{"d_shared_expert": 0, "router_logit_norm": 1.0, "init_std_router": 0.0167, "lr_router": 0.00118, "tie_embeddings": false, "beta1": 0.95, "batch_tokens": [32768, 65536], "dataset": "wikipedia_en"}
Below are experts of layer 12 (counted from 0) of a mixture-of-experts language model. Rows are named router (the router's row for the expert), gate (a neuron's input weights, with its number), up (a neuron's input weights, with its number), down (a neuron's output weights, with its number) and show model dimensions 0-127. Each number is 128 + 32 x the weight over its row's rms, rounded and kept within 0 to 255. Numbers have three digits each.
After each expert's rows: "gets" lists some tokens that make up at least twice as much of what it gets as of all text. This comes from a sample of Wikipedia text that the model never trained on. Tokens count by the router's weight.

# expert 92
router:093122173134186177140169125087160102066154061109177122134134122131121129170071088131111120153158050137127105100060159082117124106105146107151110121143111140114095087131140180091105129134140095127172164081077179083132109193117141079118174097141144121090136101176080110155174176116135118107132118158081075154129102104096156100152100154145186174122101106155156102140185154081149176118102
gate0:139120121029125069114134101139121106122095065135151094194112065152158146108139087143121109158103127106125150164178135148073099084193157087141150146155095173183191101109093169138141168110186108102137153089164111091094097161121140090137154113120133134151092171096126193114140153119135128131125145087159101116113144126138154091161144104121170135109190140148046118170160102097156123201101
up0:127130140134134149120095111088073093155161121122078110077124086088121110061203134176111114127112152163180103108120105114131097147111158108181118104159236158138158116140085135141097110115103144041080165115098148127099065082133173143143123110128118186112160152106130066155118114154139111167114157124095133135095131153126108171137100142167114185085162167130119114159178106060109142060116
down0:095150148134087198154131141103073127094130115110145116083111118053102057126124158126122128154150148124144164154070190105175094153099138174128132179121176186120112167149117117179178173138132136152088085161160081128113074168133131085109106112123145165147119152161100093111120161144141105142122052144101133154126135125097121158135141184131116157139126077145090079150224109126175051157112
gets: "d", "n", " D", "st", " v", "l"

# expert 97
router:066157100109136133148081119122103137131165107172119130138120062106102108163139196107112152110116079131160100134119112111142132111092067098138084125103122050181143096115142114184139099178128106157108136152105056130117096104108165144134108127121134108174119122070084186157158158172135195121081120177140122180129079159066135178138114117146119116054112149174212089162138168102148100136128
gate0:117089128168207084125153150116121123164150185161115110161129071069113170134136150115136112120097082081178123133110083154138077103157108099098145040112093129142152158156105090142124176142092107149098109088131115135164128104123127067146132131132072083157077092116058100204098132133112162145156123116131146201150097105087119139118119147070171095073145159142150133179123063139101110119160
up0:140138039147165084088084164120127121160084172116105110134114109072145118059206113119149079155107160140170105080141082149177104083124104127102137124134084099154114145105122034201118112143105094164102120163086133168134120170108125124141148092138116197114096090057137121156134165166191164145141107111125136157163119117119134113120201144099116125112147131143143114132091125147206112130157
down0:100085110140152123140071056131186163085133102138151111161132119117111073065154042198137076163085156133081158150134132126107110145184177128150155139130191098147090096181169113138110121199130163124091128182146167132170129175122150131140087098079149111123150096081134169091188154190130166138098103113135158071135104146122137129136107142115106122168170105107137148088138131122126186149144
gets: "h", "ah", "ak", " Sh", "am", "ar"

# expert 42
router:110115152057080142109086138124067079173111113131126202094145145138144141136102140134155069114119160077146115156135135131116140096135124162096172164135126112096087083150161159054129146101149111118167126186099206095131118083099030131111141091164117119085165101079145136183108145178118184123134121170149144134069119115096148099157143129164127145094142165149133141108142061136105104076183
gate0:112125121120129110168151120145096146097127188101127129162157116152113122135145169111090124140158180146093151093134109089088127136074132101128183120158085126144168138099103120118165158146124135061116172165117169087135167100137160081149108118134148076134127166147130202208166187118154199101153082122106076187117115065109109147189141102139117102169068136091075161120203159159098094160129
up0:132132168102160153147071102154131137105090076146161138169118135149162138083169178193160132111068125099167130160083107156084127084094144145146097127098153048099182134172139132192111082137117156126113125113088152094122136184104135143139093117126099128137111156153162146208121137102135198100109138107092044071078063123091076115172094089085114122142170097109152139123121118123158134125112
down0:137092094121094125189153147090101144112075078156156151136103097109144095088119128133104105202124107188122139143113138116157108074102181138163109127154108176133098087127152150100077053053116148108147113202069147119161131134143129158135178124109095152167154131132122155059105160121145154157105110121137086102187179091114124067195120062127143112138148115125144122183127161118115127136206
gets: " c", " dis", "cc", " acc", " inc", " dec"

# expert 49
router:091121134108119128058070135124147148124142097108137114102155115153101130191104130095108129073098103166078132142079100158088123165195151076124184154143118092211099117138063131125110120105122184135105095113124155095047165113107133107173095098116108140159140108134143162159120087112147046136141179194072130113090138114153096137078139082161186166118088138169072137151133109148129105143111
gate0:147119113153070115134200137153098108107130142099140132093184132085095128106189137104116114137172073129196131090104092128112117200178143137106107120152178118105107128108114113118147111138119224111129120138183164101121140167154157182105130123166071182183174134106125082112125139181102122078076155102136155097113091133160157153087130129097154165141182155106104117158132128171143179218128
up0:173123121143072148087140097146099102125124171103145172099221097048145095141141140090123124155200079169169113098161088101147115161155119159133126162127146150137037071149102127074130140136122202137099119154131155087130077172155165143121100083129079183160106107120143080101118144143130148103096165110146127110074095148178183136113142075096141124104174143117114092141101101128124150169105
down0:103117069098139190144107129097123092124087011117132120102164096122098127142150138143112118155102050123133180185126162129147118120168151118124155142137116071126136136124155079139152154147136141114115126112070134116148079093027123128085168150164152108080168166124131097144136175159163083103070116167121117186146150120108137114174110145120098085093124147071119152116163100188118176110071
gets: " n", " N", "n", "N"

# expert 27
router:124174108155099108085100077107113159131152138137150102154110084092158106082122131159116167144154159117108168142149108174132138144133174089116126122129179103162105116189127073198142132116140102133165143161108086093139125141137148106048081063101098145145122158105057175165160128102095195112100154161114194124159094136136148153129150174107157122078147120080163179160138132183152120161035
gate0:089136165073152122123163162124168090123164097084146125137123136126089176093172069095144129110161123105155119137173074150086098098140144174139111117086087180125076142048084144117132085167079149157107128132063084153108086170178076096167152152146128165172119139110117149114142137138167111170161085153133139088121189125087099122113169136079182143134139110142092090128174202159122084106148
up0:169172117134151087119084138095106130124168178140121145152101087169096082202160120089202087141105082080155142051122182117120124146127090092143119114181156096105164089134132198124124155159113178116135167129145116080123115197142132134153157157129125132155181154110167130113119108172182108165109052141112139149138166138086100107157146208126142136124092115088148067101141122104103143164173
down0:146075119152162106157156104061183095080087107050140136179115105154115109147162192130153095159152176133108118181134084076168119156121079103052148157118133161126146076155138130109136083177114136110088127111135172110105163104165130154095156140088147047143103121109141146092157137151114207154125091192127181144146162149109137096085133093093096148079100128145161149141147151084160143137116
gets: "i", "a", "u", "o", "e", "an"

# expert 58
router:114091109120147104083089138060161166132106187100132118127146098146112069134137126185118139106057105115121151185097133129130145099128151139120070048191111147108128136134142150183107180135108110084133159123077088121177065128106158143128138131153117110123129105145093112129086151089104160181098064183132166070184183087130126104158153140076102106107118173115154107097121171092113098095063
gate0:090169155094068061090152118067131133137142165139060134121111186122161121095176149106143131129088132155136078144117075159090119105105104124158150069125068171156140158152139128137109135126118169121085091153083089101135102123091079052180101175158111112214144127102118097113150152104123149183165059156162081099139152171125130090103156130099126099172113156112128106144121150132182171147106
up0:132104157235130170122146146135113134111219089074149116129154100131141111111080137180146131144122120108106161078143135153120117153090138076134143080129122175115138103163107091072103115168120099103130124145083141090123160146151116148168130142105166103110150146094182114127227075196139079095063157089153126165121142153095133164181139154098104113058125071119118174123092145148134107112114
down0:177095097078152095153154125140089172105159153061114154103153191131120159134125051158154166120133134117163152129155159119105130101088120150070130145121173106164140195118131138147148132118115129144139169178155120116161138035135134089121249124142170135078106155134170136129081108133134113109153095103074154151140154073165117142129168180130205113155107083128147111106135159112083147101107
gets: "it", "t", "ar", "or", "at", "ic"

# expert 33
router:115097061142137161118074126094127155038128090144128123141107117126169140148101173101115124122127075157134128157161074108139147103117138108127103172163147102153068111141112146135139119181126109134159130163089180129120116112120184119058112072082133107146110141104073191153158169128090191100162151148087167122126074172120119157171135156174076125118075106162161128153174154176128140133032
gate0:144178069140090158140098155174146099141113160105061132202100163182165150164166064122163182097144104180120089094157132125094116058100136174076104122157121134095150135125085077173147166130144193125152170149155130106157176123134173107145092081130169118093104101127143155149143092105084195125122145151111111111098073136106118082081142175096118113102155140165135127126161125178182127111131
up0:139082095129104104162144069078134111117121121153160153106139068132075120113119147057164171191121137118091161084102089139146184166157150141141120101113057125177129097177140175144116177072096100138152121144159064176095120114071174142149164125120085128142094106119111088157102097193214100131104097151138120103193134103168136119194117123170119172148105149152089148129135138128102148111141
down0:164136172134134076086168154105130131128116123165124057130110178146113141172128097122060129149128114188127121059163096129103096129140155158110120088095122168180131176183106123097146142087090163126105117099129127154098154107118129157129086153158167130160133069098185150183158094125087147099164181097096097091150117128163123126071163074104116126095149104118081125094144153093112229187171
gets: "a", "i", "ov", "an", "k", "o"

# expert 127
router:106140139173094114125177083119079139082084151101105125116150111077159147162129175092159203076119144131091089119125163155148131160157072177115087139106151102117210083077143163138086122129124142163163130201124210188115132165129116119153117167069168147107142117188073167109109093107135108127126128121186150136187089131143123166150127093162083180124114163128153118157144143125139140148171
gate0:134180150145106076119147186116109103040132139128118159099142129146113104138103159051156138165073161080124075134091106110154159130069104134141169118149118158120135155105131111141092150142065161125162117156142147143150133115117140150102144142118176111118122183160162188120102073101097109071132147106152114106139149082075049146149127115165094118186212146114145066137123125136050174141169
up0:150100152118113092197152140079105142072123111093122160131138164195145070160179111095093162149091201111102096147138115129140142153150097171133113110158129141114158102181125098157176126128103154109165059117116126115121124166115161125171079128123173104089149114153158127128072110147152058160131111141151037151145129123159143114033123061153171163129161128145169142157060112153145162123107
down0:099141069143149198143055102156169145185159135177153115099183127158133094083071111080147101081145096119113131107123164138095119098150166180172094142146124149121170096131096080125149095196099153149076151082133140096097122095152179157187135108119074127149160130118089129115131074176117146143135148155103106125162167099134175114224109158143107116181137091130129130148137172166142121139081
gets: "un", " part", " An", " an", "oun", "erson"

# expert 24
router:176127170140134150102093110188167164100077182114134093157122097126187093092108117101117091143142114144116076124177089118123080216098110135105108106099122144110079130086102149095096144146167117125153151119115097175108183152159107155151138143105136086169166099107079173083132115168169077181141121148129141125104120122074160090114148077085133121069083131182150142192105137184179110132175
gate0:115139116123067129139159159140103095108134116128136162158182168122154125097107143124103086128115150126152122127149119167098056187066156119206169122180147236090140076100133137097132154104130127158175119126155102134161112065157137132122071127183150091135234112135114124104144093138154086109139082154109198129098119128078124139148122065121122128112112117140141071099093149139111093178109
up0:100131161103090141110153190138123127116192127150107159118110124180133078154138074157099124122082135093157050189171136088136124148205168150131119138127101229085095148146075177094183081130050121167147088105140102117140175100176071141145124140096144167126082133147139135148099117132139168167136155125136111162093176137122172135125156096094103102104110162114126140124106114115119136201096
down0:112076141143119104192119141144090079126099138059125127053135093120145122130117204075093124102122153133079135172129188159155136120089134064088108135106116160080126165170098076109122143134119149184141182108124086116154111142088174061061118085107098147137150086148142161169135163155122154081147129120102148160061108155144109140100139193101137155118144128042126112084128101112162136133108
gets: " a", ",", " the", " an", "),", " |"

# expert 108
router:061068175180144151124104074119185127147152102126131075099097125176126116153160171139095085095146153096057148099106193134114151094055185118104088147121154110147104099169123126163145100069138092152101103131125173176147125137177194115125104155118109071125103085115193163087141082170161138127136141124147077097110103117103113124130073153154095146132108156134109163137115138159169163186145
gate0:139166100146099105206111122170112124169165117145148083152180163130178097171120164132156146103125147102111092064094104063116088150138097127138139168098194156149085115081153162166135166143139118145111146044122145150108155118158135097094134154125140146143133168157100120112148188178137176085121191126117095183131184095148119110095143142136170080083121137135081173090106141172098178091069
up0:102158150185079164104094121121102151135190163079149149184111119119102168176125151180133120032128188061098145104116128150138111119087147166129097203130127097121094111144081117149100138096102096168153101086142119149116101166133138098085137076145129158078180184155096102142131110130120153120119194124122185154087127146115103089118136132161157112065143154119095129075121114161171205133135
down0:196159125127156140149196153099140138146129117123078075116196073143057166107130086139127106207162045144078120147093110135112133077170096125051123122080166137131155095119134138125164123130064147125119136074107167093126156116159102112160145117135107133130119088139197144077120157135130124107107107162156204125110152142151139137109104139145178152136117127069196125132133144103164062111142
gets: " 3", " 0", " 1", " 4", "3", " 2"

# expert 29
router:100146102111118107164079107126095146185105097165100124085091101175128104117046113119080167199125115108140123115115187151159136097155145143094097113101100116141113178155097172146156048066136106154113094087117074141096124153099076132105132106197112129156112106155108099164105135130113075153157139074120151155105116110124119164088127070160165127186104133186089155109093110079141107126206
gate0:210135133091122143137133132110131110186144164132131084155091178087158138168160130196116090101068206165135135077139125104127119132130131080074112123119120116098139187142149125095138103099071161173142132094122149116147073138128126149095112099138173157191163116168083070138123130095092127137147144118091125172074144114123090175109093152172164126159128170136069149090045135130148080180105
up0:151146117224149116163153164157121127096116118163130092168106177113141101135117207166140102113167203094106150093152125133145166102141118116115127142184060134082108159074097137144154181110144109175129120157157098136137141140222104153122108167131124165184140121125104072062087164090104073120130115155079093176140109152162135122107088064115152144081111149158098145077098111152121145132121
down0:120109050104136195126138077187063107103145160137130125097093081148138131053111075132168108205109125202146095080114166076164155160087128131076099163124163090180126133135145149208122121134133152113125097139071145131148126099108106120149156138104176127114136141147104108185159174102164135129105101168120162131147071139105085152114111143110186084082114074128118144113085113166125136110118
gets: " t", " b", " T", " s", " w", " B"

# expert 120
router:049119146136164148073160164101117092147136168147190119133173141063117118092134060165150129132130147163097111085132160117138121066125143118123129077101140108134090107117162095147107118116092130192159104185117124132124144103134081118107177143118108155052091118164106089141113118191126113100112096143115095132103128129062130118089187103124105124055133088158179137093192153141090197072155
gate0:135127096123086162134102090140133128189115106119074110152166133139154080125169114151161040069100148083094152172062154116106073099168136175191134133111141104115142180149121142060163134121097112033100112110129163122170162175137144136124122141137180112171157098128168070118138130176103190135125148131152167104091071151100144112170150121099129138119141128079162087123135084162131083163145
up0:100186181147062086124209146154123163083156150135202134123091159128157087162116105115067145153125143176126103077138141093141139188099126084114130164100101125107155038147171167144094148140139142148093143123135148127134137121174184122081107104103085154125135096112093164125117115065118105110129137126080137174169136154179119094155147121134133179138071081169114166136166192124144181101124
down0:143135076145123105130157167097111126059122130121125066191119108185172125170106140101181161141152159151137142129122159146157119144121133077087067157166186100087101125135125155163096158126179074102164154121116110126159123095121163153132149118110154144142160163098118129147128173101101177162138150132138083119099054095185074085109143197122144217084152094062133168106085133143131112163166
gets: "ok", " f", " s", "ake", "ing", "ain"

# expert 106
router:123080141184043148114121158155134139126139119157122140126098117153120139095083145184073114105171122121094113136163126177095159108136091154105161098125171112125192115203082125093188138116182138190128084153129125084110128135159153134171148132139108165100091138089203181087155130086078140114140173086136157135101088076123089092132146055121107163101084176083117154173125118113163126106147
gate0:140093172150115168118140144149074156076126166122104141149086116118123172130193172158129082101098102131188127157147147095121140108138065127114112133113153174125189111142130073190150138123204149131158089097074200128130144167117139142163118114145142111149036146186158098138175139088164128128173142098135079138166168125145087150134170069081142135110176149069122141095142099116142190132122
up0:131095129145167090093145103151129114100138053168135104166083130148057173149155168097132164154207098093133202186089159190090134117115126141084102120108092143116137094089173112150145095102114230101172200153065150095134097166116130138160110157141109132122115115164157132142151179091062119121087146147123063064135114137166132103121118146141166145112112135121150153128124141121110138096125
down0:135111118118121067149135111176137075155131149225136082163096147121165138160148104195089120174159142127118120120138136169128131139096103127133070104147147124082115076166165115106112140195139114174160113171122076139115174159107185101133076155119116088125109093125154147103109149114122105149067094162086114103103169135100169130075164157101175109227106171126147125159126184137072156162161
gets: " A", " I", " O", " E", " 20", " 18"

# expert 22
router:120085191067144160189105174205125162121096122105092132143098171142129161093160066139086108137134109152157103126178092106136113156185087172126125111124118097111095162145105126122124101163099093101146076078116097131146110143162116112111138106133176205133083107073139132101126125099112117080098134188144186147129169127112080122106081060092153173076177081075131155125143123148131103124179
gate0:173105127098105101168103207109085087128094161114101189242127134175104156120105125112144134103135117135139122088161118174110131175144041102161129188199100152109097125156120166072171163119103160128123106114080129077100150101103085126125093115167148123167106154163102109091139092116094132109107098089044111163142134082122135129103072129122165138143142105092119131095119150143155088161139
up0:154082127135085226133122215111099121148081165172109145135159139135124158109097122109163090142111100121115126121154147136054102172126035128131161175181142130088096137117135158071140152166134154119174131105084173050112100112131116131148081091131125178119149148127086108061168117089149124137150141100110105159149126093080100124095093099147127145138181153090169145071129153120136086179132
down0:090129104165148106119095086081129146136144147087105161104067128085128146136148115142192070168068156158120095136134102126115138087153128139127132121102153027116080090098170077182137170118106180133177108103142109176124143134144175122126182177105078151081113072120094150110097158109206171135096147133111122083141163133120107130095209131174144122120120122124159169150142140139125088083183
gets: " in", " his", "'s", " In", " a", " her"

# expert 20
router:137111093153124149111084120116100167090147097133145127126065104109127173122107149039187136139092086147210127192124121066146134125185112180097129180138115128093122102150163123101125090186079108154117148120219170134110119125103140130085113184102143126181153134159156151065124127094103165117131122154118135167177096090146148144113056139111077148100109079068119094139132119119100112096094
gate0:132116093166122186198169164100107124118165153041108144167123157119092099141055186076128128135175180126143155117125091143099097106171070117122181169159118142133153158126178171056138117136120111154145077098090105095152210140170165108123108120133143149112096088082170169160145143169120147105161093124147098102117125110121118167149134178070109112128136148074161125116111116072134135076132
up0:125152118106083146104138130147116125159103117175164200070133112172177159098119069121174173071136141105142168111155118139098149145147125097137161110166123074141150130206137110089154107165109126146150178088222092167103089107139081131094138133173078181131106164108119121122131087197167125161114143160159121100117131110097145134087155094154094081115102191138108122085068131120135173063135
down0:127166161082132081165162121149129158112181162105165114075073095139125169113179122119098124152129121182136168104157204124095112178147121139128120071091121172131089140139079157115150190150126083082141140067120141119139105131155072155054211132156112168123117088099138086143070125140165109127128133114103171174204086129126122152131167142102132162095121154171155110156179096137110152146078
gets: "er", "s", "ers", "or", "omen", "ter"

# expert 53
router:102059142138114125107107113097151101119175112200141107151078105187079123129084145201108111102172150083055166096132147142080133086159151129106112119123174104140135079182122161195148124141203185179171101180096129088132111139178124135124156132148145130136182131138131174102152131098136122132161134105090134142143084111092113123111095081114101159133109205174086189132096138141119158156149
gate0:188106180063120086100165136096123109129151194123087118182121154123094132050152109101087173138100113156129178137145129187097166127167147119104145121135119160076163095173081111116137145160127141135092145154076165096155112168122078153153164140150185133149124185088189135077110101128145134128096113124110148105094093077126135146062138115077115112108179161098052171109172171132138124118095
up0:105139117213108118147068123147089154136080088092112105093155190162185131138137158190130127128148096128154128104101126089157114129142125167118150094169154081131141145065162174120146125132166111116151106115154083191089144060126149121134071115120091117123114089108092117090125170138097109117107180138174087168122169158155114098141092154149192119147101133178214046102082131135155113117163
down0:144091145068154176042126091128112105146085158087129132156136181137099130114090087107091195110101116155159071081117162136099133124146124117127099156098115161102100151126132163127112151115103126093088154194088118109162174142156140133130148141175141185137104120130108094106051128129175092062114129144143084159085166103177102133080158151123110109086140113126035167091097154090134088190124
gets: " 4", " 1", " 2", " 5", " 3", " 6"

# expert 21
router:150090142158150145155053096162167164079098142116178060189085160107099114123111166164172128128163168147086118162096095088177110181142099140133133139102153152124082099102121081134190121171132144080157165087157131047186176187140079134115164128181122098148089128120147172120109156108074114191116139152109146101147111148100130130127123154074140183113123100123146134149141142101126083140171
gate0:095071146127135142104102150118133193140130125091122117115148168077163160073216152119099143116165149148180139131144103099129102106137080090088117138147147117122177153166088096182061115136084128154140177175135162190208154133077048085125147085112122136183116144082146094115138194152118166095176116102170152131166089164176147122124153115115182099113127133126127118159169150148142129106109
up0:124118145080082107089114159062121083101125129105106116146094107089090174085090165167140185124134126177142100175059135126131124159192152139135065180099087150173114100149100115223118142088132130140149103202170094131120117104156140191163109085163122124069130118105149122125151097073193089135077152136119177132170131140170112096143168146159110102128143113151111097167112137116157117103090
down0:094171157099107112197108132132170069073118158105112096088135074193125154102175142073120136125183106132129146100083162106112132164173094121150095108109160099140099113114144060149149127116070108166075131130114121070153109149117166125096159121084088155106132108120123135159155114151062156100126206134097114108142179092134126167132140106147138079110102167166124099169045167098100064117167
gets: " |", " the", ";", "a", "'s", "th"

# expert 89
router:108121135149146193137072124130193196094136065136117078168108209143116081179151141162153096121153141151162077157124111083097100150180154162082096098109147150117145111124100149143100143194116123100144126106176103115144192162098101164099116136150175089127153167154147124097200094116092209152108138130075170130176097135121109118111113080118119187120123126102127154170127141103122171168135
gate0:138121164137109120133171136088112194115131137127143137229120181118107110123128130124115118115143232075140154139133104197147099133162174185117102149147160196117082131157135110123122116109141148136139169132108159182120160118162100187162068110214162171174137110149144115111172098097152098135104112165144097087136150146096073096162117069122148145082135168168111114076143102133111161164148
up0:127059118079132108162101091114156140115131149113164107105104199135063160094112089154145137097089130133147115134107130127091071108094108131140140099086142119175115086127183126185097095185099108089100121136137136101141108122155120085126170153179097137071134114108156115041152127071142125184177083084138123138111129123096086146156112136135153120181198163049146108180202095138113155139150
down0:136132078113141173135141179126135174081115083155134165145133158098103047122188094158146101127217095111093126144131115182066079081130170134144142118131145084072178164100198122077175116114111135151185141126117107093100111094133089149065118122150123045135111162128120099105133151121100148168093105104131094125175155155135130135102162123134162187155097197125133090155106140170098134122123
gets: " the", " first", "th", " second", "0", "ird"

# expert 88
router:137112143111169155137082075112144151106117141140145138121093109107169153088092130165140133185176095157087164146215075097173132156120163134101080138119130103114073134162160067136140132159085099073140159102180115166145117148121163145059103113137166095198086174133114185145143140101107120114176118144135141135102102171162114166156130207074117165094098100098146160142173162170143101155079
gate0:144151129109181131176152116065107088107119134132092164150133138066132148128120101159108123144135124118074156060134151155175070107157153127099097148138146166178132052233148082156133166119138155137143127081101120113149056090133076144093078094127138141150115159135168176190128115171117147081156174123104047130126071139150077165111148133116116111115109129114101123139138115164091130081175
up0:138120184094109127153120142118102119123135130096117165104139107135135118148160096091083179131110125110067176098074156074165059147144168109134116116118115113107080067193175106117083151081069132118105127074146138132117099162069109149109110130155096090172084152124130123120130180075106186117125155110129139146138177110113088185086095087172134100195140113067119111218080123120111128083134
down0:128154079142158116132096135085125119159099066119158149157136090121127100122085134138154159075132121128120149121092117071097213112166093086150173170169158175096105134120112105082119111183124147140176055152105071131106138132135121172129158157082134089112176127152103134082136147169131132088123099094110131102136242113088169153164096112123134170099104134197136167083091125068165113148113
gets: "a", "i", "ia", "e", "ie", "us"

# expert 109
router:140120138142134119110096185138154143144090170165151119065152086166106151108082161153144152180130069122147113095064093080153152128153092131142127136161098127086184133159167153163083113114113104056129092163146135110072156182081100103080154137149103153150114124133152204136179087104111075137112155104116144083173163102089086133135114079175184106104110144129138110082120192130083124095074
gate0:114121116128134141144152103145094130147150175191106142177063163115057199074123136087174159140106092147151136122095107109115132082042118092104108145117138101115129098104064080139169108140131136160168114106145164131120110100129115150084120121120147096166167157138105191156078069122123074129081193086127121134165102115125134080157106141195218115120170151118083170104112166105103146137131
up0:114144153083161151160140087123075127137149169151087110164109122101086240087149125070190157172112122173131138126154124077142141086110075077126121079143127105148106129113090107134106143064108107138130149143175103185139124119151141147136205173132160153130091191201148138101123144146077118137124132092133104127159080082094107052094139155177154159115128123085080143098138128144099106150148
down0:121158150146185126108188138136084131146080105159144135128156093175109148143139182123101089098148102108172090097113137190106110152119114099111184143114138105131179116110164111163107162155175089109183160157092177109129138203064138041159130108044148113100091106144108138134149127127190123113181127091134126148173073102061142147146081084121154114135104170119175150111166083131150150115135
gets: " l", "an", " pol", " L", "un", "il"

# expert 38
router:067162171164148170094158098084035158119096117143171099122168146126169131117110144171176135141146118122131091148169190177121108093109169146142147044079141118130142159154166138198109101105108081101147121156083101101133139076149135112191158129109135159089087124116088128135116109150124103080184100116158114110125156089112138151181155159124107059098087132121129109105107160182105175080098
gate0:137148137084131076114152123148144117125037146195119154132172133139144101157123131134092054150153108122148137138172163064097160135104168174144156099122153159110110097100130168099155107132126196113138161110095137097210127088096173111133101096116118090179181165064157165135084131086112128111087094145151142121133184136109179142124108125138059138138116177136073130083137161087066078113154
up0:136088136167110151046122095128155130153124131154105108101122148143160155194139078167092194123160122119098123091108143139176153148123141153094132148105130126123134127104130113112109121123085171171128172123135164122107182101223131144153167116108098131061039143145141194171147150197108116189106081118137167112110093166170117142132074167099131164111136105097106084088114169107104188093087
down0:150107087160115145176094137155096136105184083164126168184129140170178162086069103126113083150083124070102143113095100087065083116104127148116131093143089103143136119139111115076160086097145135097104144171128132133095137160114169093057118111124113217154129130084191113103165127114113127193138150157128121126107105153112056123210149105095150114118117154141188134131158158162175118174099
gets: " d", " re", " l", " s", " se", " de"

# expert 8
router:101158145156083145138139183090165155192116173173100154088180075108109134116129117140152105180140061132134148171100166120166159122164106114091093139092154128134163092115174153115059141171102139114101142129160136173166158093119121082100172130127074071115158087148114167113150131134144080195113165153111113069158170106141155123140102141132069107117089173179160081166116143111128121108043
gate0:149172112096109159176121141079109104134144161161098138143117168154157150134104073144109091111145180138123109161166121107154113115140120120090182129091100159145126079156150168155091151176152099122121159064151153160231141103129118136167159091120145149193210111122047144182165160135115148123159142120071092148122151068115158109128171043103118175129171124127097108097141174159145107142126
up0:130134073168089100128145180171134137163138131158169196149118130125065131114137168104130114150091126100126149151094125102098123151084205106075175118156157144174128212169175150124113174147110152135167054125115155106161124112131168136175152126082083118139168162143130158141139159111247132143105110121116134063151173129142148092146151101183073143199124135130135132131123115118083110139137
down0:139121135127118133070104124119126095116174094139079123085121103159130137149060168167101120100134062114178137087155107114096133105136162176099173150096145097166130148116095100062081115121101201091122119066156137157132063182086072114107078063096116091171182127105170117136112148149154110099114173159136099119105121182156152084144076166176139128126139129116179062125142129154143120082099
gets: "or", "er", "it", "ist", "rat", "hn"

# expert 4
router:109083074147116122109126104160117170097147154151068090116111147095136137116119135123046113104131130102079142059108080106149132114152118137116088114091125090067104146100123102148120160169132101150138117143068099150101082156171123139117095138093100188113129146158107125119143188164120073087075124143149148139165144154214226101121173129145077141127162139111089146101158080099124117160214
gate0:149146124155098138182108091068099089102189116163141043149162154097137076127088158074156118112100121129145094064159130126125138120105105132155114122116153150073112127150105124156109096113191159116142060118112206157131119144183109101092154106073067152156104134079082131144119173119132066148112136111145105173155179105125132083111120167180150089090156145115149166104180082102145069131106
up0:168134085125084101161110115137108132146110154130138099101153077128151191174183166155075056154151140140133142132115047090123130175160158125131095137141118113138157100126142124110092207117111128128032171146121146177142168133109157142082142149114112076107101107151138121083151127120087163041096093131152145123144067127114156214118143141058149173175133083123117151144152106146138146169133
down0:066148094127113133116101120115174104111159119162095108183116138101115104103129107097124158133157167174149132145113140129090159144161043154141174161095128035161064147102189139107145127083089092171152140129084140086129154100118163124112104134099130168103063122123104148097158088165101071087143194131127076116141122127105123127064089162133077090175128105124093111193151157155096099168169
gets: " in", " for", " be", "ver", " at", " At"

# expert 71
router:184165112106083127090156137157106150065119145098144161109171147130137079129143135125140155118112158090188068118128148085144113111180137137154118167130161110091106114123123137179127133144163159131182133169135214169163121087158147168153165098172076101078100096096155135102131151159160085084199120125062161150167172144090113126134153101131158151125114168193100178082164147063162165111114
gate0:163121120167172122082149151082135082114109157142165173188125096110153139115161111092147077138067146090194186161199167086110092149116120117138146096160200132206142138130131117190137120138085102100170125161141169142188122126114207187145123163086131147070105138125170118116154149144106151133138124116114063123198130119135139102169194123128135102139154106180120155126130136125168108100111
up0:131099095147210087167116147103063138096119118121161133156101117075144177115136139145089133123081102128127054139099156127122123127158125167083109173135206085150158108177125136151184120108143181148159139079117139109132085147205107118135150150160102122165108181126071136136108128144115094131101165126126113154133193101085062129124037148113087133092170105131136141123072122125138080162190
down0:136122146105094107124153151069166141070128057113122176130145123110107094051095123133087144167143173147120123075128056165182122089131165117144178099164114116107159141140116120119175084149163092148129122151144091162157165115112105096124128183176142096114079101144109108179145126081105100135123143136149175155113162111137242099059163164130136084100135147095112171169147190137150142157113
gets: " v", "v", "iv", "oc", " per", " ev"

# expert 98
router:115121102149177151127077098075188146109145111173139143164087145129170130123104106074191110154126094121156117159191127104119137088128055137105140132152157096119133113133148140111120106187063141117145202150163150060128187163090151124102117179088161164196162166164137114129142159128119211165099074139123145142158110139116127154163120186152129115138115078120106126095151094158108165185071
gate0:156186133127186189137058131152040063112169116188089141160112111133108142118138139113114122150081157166122173153121146184094133098107145109111143127088128104105172176137129056125102170105102163112109104109092172160080186176122161172148094147170133182115047137095172126179100100118182137082123111144091118115133111158143130182177133105126129124145082140100111092140125170133114098118121
up0:111131112167071074158128195175116142143105140128175129184087141108130142161107095107096159123153159111137071050107111099128159198106141098147098192077127148142072113157116142070156109118085102151171157113124136155141080169137090105133176069127123066144176142117114114047142180162136129107103206142199120132114080082151124150118144139163127163162114134146147140112133109106122118110169
down0:116119093138115141138113132168118092079135119213120168150135130137163085086132142109092117133091080133154160064149077069059054111107206143130161152131159049096140133165153106136156065069115149145135170089112113103141086141184209096106108102153178130111133124152112127126161138075097163086129113134162100085130084162112128123084140113116116077137106140097115104163066128135124124151137
gets: "s", "es", "ers", "ge", "y", "ton"